Experts of a small language model.
Size: 10 layers, width 256, vocabulary 10333, 32M parameters.
Experts: 48 experts in each of 10 layers, 64 GeGLU neurons an expert, 2 picks a token, a softmax router, a shared expert of 128 neurons.
Training: a variant of Muon for the experts, 319M tokens, 9730 steps.
Below are experts of layer 5 (counted from 0) of a mixture-of-experts language model. Rows are named router (the router's row for the expert) and show model dimensions 0-255. Each number is 128 + 24 x the weight over its row's rms, rounded and kept within 0 to 255. Numbers have three digits each.
After each expert's rows: a language model's description of what the expert responds to. This comes from a sample of Wikipedia text that the model never trained on.

# expert 43
router:122112152107113160143125101123137095115168102141187155167137163110158085130076130147152166133124109118149153136146157113112123123134106124132112138141099111129085152188123125147081112173101157112135140098164129094106116121142133153109116149134135146112133104135150161166112139135117137137148093103181145085093130098130138158126141120156113177092122113137150107123163150171108095088104153146133148139117103135133119128168122111129125131122120115151167106119105120133121104136151140159132147168154125119170149155134144097140148092121182087122120143120138131117140107162123108073125110134149101112079128123100140138108116037140120124185095101157098152130114118131131153134124141157166134100108134131146088107137154089143100083099147116180102125107131166147140133102134144
Description: Biography action verbs

# expert 40
router:113118174159152128153116168139116125106112137085109150088086165096142142117109174110142164104149152146141141111130103136098121094129091084124105145155117135138176118111119147103100152159131133166142142090126121134129155142134145098120194129140085132142134140143142148157156109126101117113089103162094098196174142120118111123143112107103155191106149127141096118121103157133113155096144129133150158149139140117125145139154136138097150142146112160129134104190075138097149163140117137132107161121132122120122131130110089139124091117098123107127110111147096084137141109099116123156144155093130137121171182116134131135132130156149089120146112133131158180135097128178142107110131094122146123133125075078131148136137155068134155131119159145102084149115113111106132102120119163
Description: Past participles after was

# expert 22
router:161114129117128105125130116155102124099140117158112136075115127127130137094135160168122106120109108113153168104134093167144123125131099167125128149145110143097127114086151114168159142158089144144134155127135137121153128111110142107126057135154143114151160121126139158122164073098120105101122157120128057146173140106153132159103121162110140128117123141148135101115148145173166071172120112109116124162115177121092134114125123122139133125115055121098163113102113118121107080104105115110174136109141124092168152145127113112107139132139129121118138098114136117140128124134125110139141171115128127097148167151145138142105109150123155175111125096086102148169173112079159086168154151156152139092129133084109125103137112146149144134133129143141093165143127152154166150137127082
Description: Inner syllables of words

# expert 35
router:159112110108091121164130093092162131123106136112152158121085136128104195102108140124112155188147130148180116139147105185105097107152124120147135129130200147125125092116106142144098116125140115054082140090130122122105120125112132133133153117097102144128147136121145157150108137086148140100140129078134147134110133146154089139140123127169121167148132125149139126122124117137119170140087131104148163128080159117135140103082104129092112141180121086099109101125145137129083130111170127125087127104122156151129141125157123122119129109143118110099162174158129140126169090117151135149160093111128141131138144102137125159145097091140130103150123095130125093169094086093134140166131130133139142131152099148186138152109117153127086135106143139097135132147130118133178154143109116
Description: Award and descriptive modifiers

# expert 19
router:153083093084093134131112174119112104125093096093095136143099162099095124163106128135124113106141104121136149124112152103166100188106119105121137101164128134128157088125119142139157124127108102125128155146124099154115111132113159097135119103161129073077152133142132109145133143128113068136148105131117133140159106160150135138119125137138117109109124148136065138104087113107151164140120152092117128152086114168119128122129100145121136138144110101108110131154170142110070133181153178121131122134137118145107155121113132122130109136137096131127150143107182148141094092112207090163160122165109142160177094079091089118147084125093136141120185149136099123112145128132100132119103150139133118123115115135097108137123131107148132122165127132137111132109094158101090108148129124
Description: Digits and i pieces

# expert 33
router:080119105088136142140132140141122124112116093165119147178134129132200088101075172127096132119117161129145066140134155106141138124105075092148187135179155120134102179120125126128134100091142137120118141086138125180111122064141153096154158107086150083142134131107124111130136121167114127129117119138161142132135143103091085165144125146116123093121130092138128076113114148103128107141105096116148115121161111145106139144149112112107109144093156122150129123106128149093115132104112152125123160136125153162106165132133143146091143112096134143141107114135139140149117120146152107107119110109137191093114126115131134088136106100138105079115115175198116111114152096119100129119150139136118128136142118115131146164115112141129149099189122136153161131107145099135102160114109126
Description: Opening parentheses, separators

# expert 0
router:146129126146117065085145107123148139097130110124154153119075092137092173139131164143145142098135126141156138135123160141105116115124145121131124125098129111101113135126097142151151161189126129134137122105100172151163167140148123122156145107160118162083128145114143147145150131146124120125128147088156133136166148141140156132139086140130134126120145156136156171136042061108099176129129167124126151105127112104118150065071112100136144176144111105129106146077129107153117124147139114102110152137133102140083112094124064117114086125111143177110124166142139129129099154136120148133137128143150088158125105091128174114136118169146138122126104092125139151130138145131118119086133154119150120086135120157101112129142133137136113114140114139106099163136058126131091124135109119
Description: Mid-word syllable pieces

# expert 29
router:146134139138105107119168102141132107129164126101142133108118121144116159102121124134125124148126143138116090136153123097174095145103134137111156141112115141090123164181113102149134095117147130113118113154102102134129143159143074102088106121066143142135135108107114088143136125141124149143103167153118114148116131141166085110106108109131138155171112133160134105131148128103176117101071107109114125147126144104122130153125121140090132099128161146100113109094112111122176120114111126166100136140132127087128083144103134156136090126164132154078124158099087149135155151103125138086101162140173122145117163124108144159127171141092144097129088128184092185139133157152106171115135094095125197103164164124125119113146103142122137165137126133154150096123162144151175146091120132
Description: Sports league acronyms

# expert 3
router:137104145099171158192090127129144123158133136185094134128102158119133149145093129134093152162098128107100087099133100140120132147156133139081126136140129133119122183119119111152155142162136122131128168105132148166175130113155126152141095116108131137163133146149116109076106161131198126154126143161117117133145128172096137148121163176103161128105111096131139090109122140101170084128105083142104133123118135159166105149131127163145125099124148155100124126129183126151113152114098108128120082159126139106155133106104126144130131131128091123121165120146181158106121115132105157114138166121118152116163085128127083090115112136167124186085123133141154090092116125117092110132140146121114099157173150112111134143107139118121150111160121128131168134107114156123114107145108089
Description: Noun-ending word pieces

# expert 30
router:154109124138086101162078119117120120139129116148124146138121091124097103106105108139162125078120104117096129117106115096134108125118078134104096182110150113123107174153152132125097147132144102120179105123153100133150150115093125120105129085118108157106119168121148184192162155139123111140113108098133132112086140095136136124098086117109118140145150150076124126109132151136095130170112141136092168099096142118125128110140142122072131146136137149134132146154156138104096104134117141138163158139120146124125121082109120115104130102095102126139104135121121124133115159119105120120145141162125080130096105129169111110101140137149093085119118165094100089141176186150117096112172130162116116111139144120141099120159125058112124124143130112085139191126115111106110159170125117
Description: Math LaTeX and odd pieces

# expert 11
router:118160105116136124128116097125106160116114139168088122096136108145170098201112110169135147134122094110151127138086120101113145130127101077113106089160124150146163092152085140118158126091166123133102107140101150167127131114145123119101115128118108127141116102075088081145101074095109126149111109101147116151125108147146168151118133110090171153094100106163097051137129128105133122140123146116124122144143151170143137150123155108123124078093113126160058149119096150127116083115135141156133119163135139122148144161131163165101142129138149133125136092148132048137147132132112162117137117155119124121120171158112120157134154106086174134136128145108114127123139117139116129123160124133124145125087118100097113122094135146128125159163099134144096147146120126105110135147102098
Description: South Asian name pieces

# expert 2
router:147072119179114121127143145110120150132082123125178152133136164119161107112131112095151102115151117105104142132156096128109135119072133126122106124109155182152115074081185131126142141119144107165139125078146117118168148113099118099160133124129131125161190147171151161178180105124153115130116114172126153078121110139143157125156147124184154150108175130087120157110180087160123106111103097133142143112139110172153124113067170148139141135136121158133073106134118134154170101139131112075139097102140154103132136124144123132138131138102109094151117102116102139093122113130117127144101116139147142129118130109116111145127132122103150118154137088111131105093130144124120124144121114125108150131095144120122143128107166127142116154163106126096091153096104131110107160145108117
Description: Month names in dates

# expert 4
router:113103132109133124138119111136139116136116103087142115120146157137105114118125135140152123129135134133123101131123130150143121132110142134133131155120116118128111133157146131128079128100143127164134121159147143152080140174134123164144101105139132139097122068104119156104115116116101149134125123131142090160105142091135130129152134142128090203188155102146118118105141125136146089132123135078129144111112157145110088095115132145166118149107144107119125174161100136127166143110174143125128155165110160106149159145117085070141139115142118077101138146110089161144168141138128088134119126157146109146079155150165123108097157075165097127141130086093134119143156129156142162144098138112130134096085124111141114168179091098093139106137128077105089100119180181182107109117129129
Description: Word starts, conjunctions

# expert 17
router:113152160107152152161102109152140143129142148125110166106109112091109144118163152139119108095129071103098129123115085101167157111153153081123094152124117136137136169097137143119109112161142128136118108147140132146127089146169129123132153113156171153129127181146130096157105110134123101143176131145097108117106103170099142106162127146133092105122113100146131113118131144125107112086148110117091164127141138127151156129108138124161098107106178161126118099121113123102126184133152133150139081106122090152143104121152113076152111085119112114115141161127109091133124177099142159115098098118153120097127125144150139143117104117111117131101153165160128138123111188158171118145146144083094138110157162154101141114114122137130140089065168152106112076134136131147148108102088103
Description: Clause-joining commas

# expert 8
router:113110122110107110129127152117117114158149118117154118138101099108099123144138098127116120125173162174125104188135145098157078129123105075120153165121125106122152163158151139113110167115089178149138120098159119137133138103137121100100127150146120127149142101104138141118121168125144090138166141159100134132048100078131099084104091142131164165124114140121098073135154148135130123124142155121113132165116105121113158154175156087145150144134143154119145131154143136128166094168132116142140151148142090113145140128108105131130093110131141116100131137101122143160121110102145138127100119139107154134157144139172159115138139140111131135110106117170127153101108139123110169132102084180194188111156146135147121156174100113111092147120118170099176130112149132118089128126125125
Description: Numbers in tables

# expert 9
router:128156156095152139145126126171098129133112127131140131113153167136159135127136131103133113135124165061129113122119149110126149122116117174128136149099102142135095145120130120127190110149144089117089148139116148108113164135114112172083129108113113145124139131135126131110151096111130142100145147117092110085124125141160164133157177096138118133159124138127136121111108142121113105130136143118125125125151098106095133099124124086119145117159133114127143060116117118137156119178089112110113188100111142116105087115106171144119157104120094146101109116135095113100155139139142105119136115118106100154166165129113117157088133092096135070086143139190108124143120163120169134108121149107095110140118147121118115187148121111180188199096109137149101090149103090115164150122120105
Description: Sentence-final periods

# expert 34
router:098080143113113111157127151142137148155137122132153130135138131121153096111148111135099107112118169117162118131101102131098162133146154160134110168153137103156123130138174154133116106128119117128112104153131186135153123131121145142095141148141144135125170111160099102103166133150197101126098095135135150196120123112126101095127080130149143123111146121109136081172138134157132125172183142131174102139162097170134108092158077134126140120143095143126141134143133109117114094153112125133107099110141122133160121122122161123136129109142140097110132082087133116126159127093156142111121112123122166116108146130123138140098121107122132108163134114090094126051138091105126162101141128088150133136109125100153095129091125081078091150115121111101093126111135174098133089159128189
Description: Census demographic statistics

# expert 21
router:116151108193149115156080097172146134116147132123172155113153118143096117120094137122152154156170083135147131114118104110159121100107126165102074144151128141112168140137104113109118119129138084132158129127110111151171136119159090094147168128139126152113146170107146160155114130105163160118151154100128154153133150124124105076141108141152169138174152173130104187143113143119142122170107163163139142109116108117131116107151118152160142152208082116092134141156127123113135128109148124110118114134140092129043088133137110107119123097134088112129145156103152099141114131131123107109107126127124107087114075117124127106110120142124110135122145113107154096099145165141108111111138118095129119143117114165159139086150127121129097093119138162083112111156117123142116134116151124
Description: Mid-word suffix pieces

# expert 1
router:117122157100120101108154098134134106114145131149114113166123170120126143065151121118060158094135097115120091144128149108142114135088145138151182131115147138153117112125150106118125087098132166074095145168115081136134134115115165112142117116069113118112125159144130097169176133110135140118127134148155124139085138139091064130125136121123119102126116110112125150153107144138155168125118134138174118141094166165147129169135112143073165168112145143105128141172156129105107136165126112129150103081135145136119119156141143121139113132103163115098144151130143149110129135109164106171139114140163125111115116131141125155163157092166130151161135125131102137160132140084138107136153124120123139050172133157122127091137152107126195140115139125148130104138144078122152136125133163
Description: Song titles, name initials

# expert 45
router:099181087095094131140122099142102107139130160126160117161102097126094096091127114122149101138162138114127151128126115093143155134116123130101094158139136106139124161110162149123123115147121137143129081112125120107094124137139141119066082121131140122146163134143123191167148112117122174141123147146128140152122115114091090123137093123119111107178109161121094108142106137124140137163142168172113176147122106108131102123135088123124153128092114126161119133117155060098102135117141123162106161174075170116117147091149152120158163141138081135101136160133139135181147137099135119120156107127130128113137100129152129145154163180131104153117136144138197111135134135113099115118178116111090128148098177146137090147119090120097122177142146105124119099150135145136133123099143139
Description: Word-initial stems

# expert 12
router:105117142157144137106118135124138130125153134125114115156165104149117118100141093150141088158110129157158100143129093122106154140175149165142137115084138092113094071127098110163127131106110119177123092139159148180133155105140152113138125088064103125121120118114143101080116119145139167107114122120131156140144122130163114136136112151140132141108138114155123152135064104126163126132096114105127164143119156141105114110104179162154140105137117085123113160093124123122135121146099135121129115135070165140118063149134138191127086089128098145115134169164112174135151163101103136101129168137135111167123092126150147133111147137133129094149095126143129166131086099129153142114127118111156131136171094167147100159162155133137137170141129160163142083142161126135123138140128098
Description: Institution and military nouns

# expert 44
router:121128129146147133159106141151139136117097120151124134081080105107149173096137134134127137141151094134130115114109128130113143099108113110146135120114115114135129132161093113086141128143153107083149177158136103148155153142154116153131141156114100158129130180161121120110120123154120067173134120175104160108128141139145089108118138140179137118110131149086122149131126141174124127106144176124093111100161142153110123082148130104175103100140191135123162087164087134151132153126102171125087123111126124151137138133104118134120163148137133131149125108095124137116136123155095128120116129127094138152129102104130126123134118139152150127102117148122114060095194174158186135122133154094080072153150121101104105088112110142179126148138115140091144107128105116125071152146118117
Description: Pieces after St/D

# expert 42
router:138114141147141155117131137130092153099120112150112093132121130191160147183130106169115112145086144132101115124115107144135130149196112144167145099128130149147117085157152138130165107117129137100095112158103158159135118173142131127161065118121084122171110087117093105142128094134123126119088109094134114113105111163114124128099134127121146107090112107120106117106150125107135148130153116120129136161109153136103145094094136132169139151090133155123077131096135120139130102165118130117129135182168160115140162117158131142114107111122150117090120120120095100141093096136146150143142145126100100156141183110144123169136170152121163101115143156137128178099102083174117128129136127133081159102113095097111101166136140145115172175144154123100146129093111123090152108116106128
Description: Word-ending pieces, foreign names

# expert 39
router:131120120103131128078162127138142146127150168123102143114158142147155110127178124146117122118119153148144093100104070125151125142155173092141134141098138140103121174128125115124150144139133120154092146154131115087136100108116154118092136088166138124110113104140141092105122110098123129148134118123128124099126158155151111088142131104105134134079149122128147093141112142143110137176126098143119170124117090120146099095116101087098129222137164176114088102102106100152135148136090123154120129153141124114138102090120135127143127094120113136105088101129148135132131157125140143095124155127161096117160140143117114122122143097143170074103149112119165158139155155165146153133163083104110102150130172135110162143133152154158179139120136164060089117157136123106127122163090131
Description: Paragraph and line breaks

# expert 23
router:098104164118125134127174100110147121142116141144124107096133170114112108159147086052124151132125147111117113142148114145104151125075169126160159121150140132150177132112153160112128099114150136128117135123126137129130114130119133185098145123157107111112082111135130165139144133129117151143150114110167135086133150135103094126120117148143135107126127145097153146138121110131155123084081134111132139136130154105109128155138111107076120126086163161111158117206139109111125098078144088154127111153087164114103132133116138109119166117109186123121144077111105133134148114099129137104104086103105107163106166127105123130116182082115111101126105130119139115155142122101106133120107108076146096192116149105121102135131131132143123181126175101180155147136132134155127133158155144
Description: Prepositions and relation phrases

# expert 36
router:173103130137167136167176127099162129102134118089115110124148116096158102129126118148109121104106162140104157095138143067118171110115109124137184115103117093110114132119128081165127134120133152140140115123137138111104162117114143162145152140081150154107138172123117105148150089139121156101167112120148122119112146127103156186103147106141141186157130149113135204083194144107132080139153125097102128120124133086127127126085090112135142087141154108138113134103109139151108118084193102099099134092090126152082122150122138139099117151115119103133155151135110143130160158138125148126109191135123137119101122117143129087147132158123131146123098127099138134130136133128141100128146119133139087133105108103120100138126144159131114110097104096097103106107111112159138111163155151
Description: Line breaks in lists

# expert 46
router:092179101113121096168133148103117117115102078126090112113144143128089149148130118113103138172125114128132107126169153152163135112114108142060158112099081144145127125119118149151104124104150114133118132153075087103160082103142128114119159093153167132086118141135110152105155134133125149147110092119109163128127130103092126132141130122175156126167151109144139099130097099094097128138125108091138117151118137138110125160129196128050108137095119107135115109141111101131127162119143166104158117147129075134128123134100166158161180112138139143147118129132105110151185145105132104122149120117118165125108130151159143119143138154145093107094125151090150117125160120131088121113100154104138164150134067158158151137128144116141117133147156106162138145099130127137107123107182129
Description: h after consonants, table pipes

# expert 26
router:061122097136143155113133130078122126144118154101100159145133061139106148130131107129133116132147100154114131138136113121117109148092111107110148138113177103129137147121121127143139114090084115149160113147114130145102131091148159109127134116142150098116117162137134113146159163126084138127166156119092110119190076098100107144111154109140089135106129140098153124150117070157180155152106146110106174182135105118133126121153096106137102086096101098120143150137159140155143144131134142113125133113100105147104140115127132126176130194134126149099150100148125150155139141153117111147140094096141093107144163103135109150127124180155137141124115131098130136103131097134144143105165127146164101148127130131150127144162122172133086161145128113145129119063080133128158087179132102
Description: Measurement units, anatomy descriptions

# expert 38
router:151087137084070095111184124137148113087122104154118138178137121126108117154109122120152141095150151110099120135120174139126100164123136094114127144098130133138129128146102136145143137107120140107155139144137126098112163109097178083135121140111106117104098111153144136113137151137088113130113154147149114103118109106138155182100126128100105152138152097156126083090110083114137134174137093099109093154144143135152149143143103145127151086123143124123119152132142108123133156103081104153145133083135152078113086096127133120134145159090171128134136113136144149110110125098156132107134137120174117143138155114126109148136093130102118154149146133141088121135146143083186113150158141171131139166128128119106159088165099109139148126174129120181180190132131155105147171134096138
Description: Name-initial syllables, dashes

# expert 41
router:148104180108149135137109135141116160181162155114110157131132098135137122116131150131151150137114113094122103128151119171106129175155128126123145123154115117121136114125170111154121116135087122152089113130145134153150120142108170179152140107136114115113158132132115098126081133110128109114076111148133075143141110151133106118148143177150086118114105134126114133136154122153144164139138136140158081107111095089159132139161142163139107127123114109148129150184149150140093097145145148088157095099117128159118094156080142116071169182147087115104146146099153097111117118090143148172102086139163153080143136133103132089106108124118104129111132123103106116136117083134097148147128140148198149106122147139126128159089100163125123093119186119126157119105132109157120111110156129
Description: Determiners and possessives

# expert 47
router:136120129162126129124114130100172160133101136142131140139150160181105128096177125123083099130126152144139109140154125134145083139122143143153139153122117124119108200121171106118145113085155117114149090106114125132148167097145119091088139110129111135133113137088122122111104151085197103149128157082121116122115109130130143122141123146115150158126095145146176072143136107167129101130126085127100100111103175139161166152091167152113166129187142158141148157124134169153148112122125104129159121122122144113125150156121113099120045110107149178109127123119119157136124146114108142167141105140117092170144118142133144148094139126122101148107099108086122148148077146114102147155126099094120142082115148119173162099132126117125120133127090115121122139126157119142097133131107102
Description: Topic head nouns

# expert 32
router:121104138115128121137159137154163143115142120182109154126102110129088115173159119129126130106117125077164117117179115092090150157095117108108114116125089175128115121079090103180145133151134156195098162150123167124170118145123118162138143156147104134115150111086127110172105171116145095099147149118133124129172113120116128151150056118112183132130108140152131136127116158083126113091149145135133112118093148125139117135099151123106149080137109141109059146135127116132135140130125164117120138123100141086107051112109137099111111129097143143137126139168160109143121137148152110119122129126110147132134143136151149162142150156143143142113137101123123172135082148131169121156104137118151124141167150113090151122148156141133153091105134106150126168102115135136096124080129105
Description: Closing quotes, year tails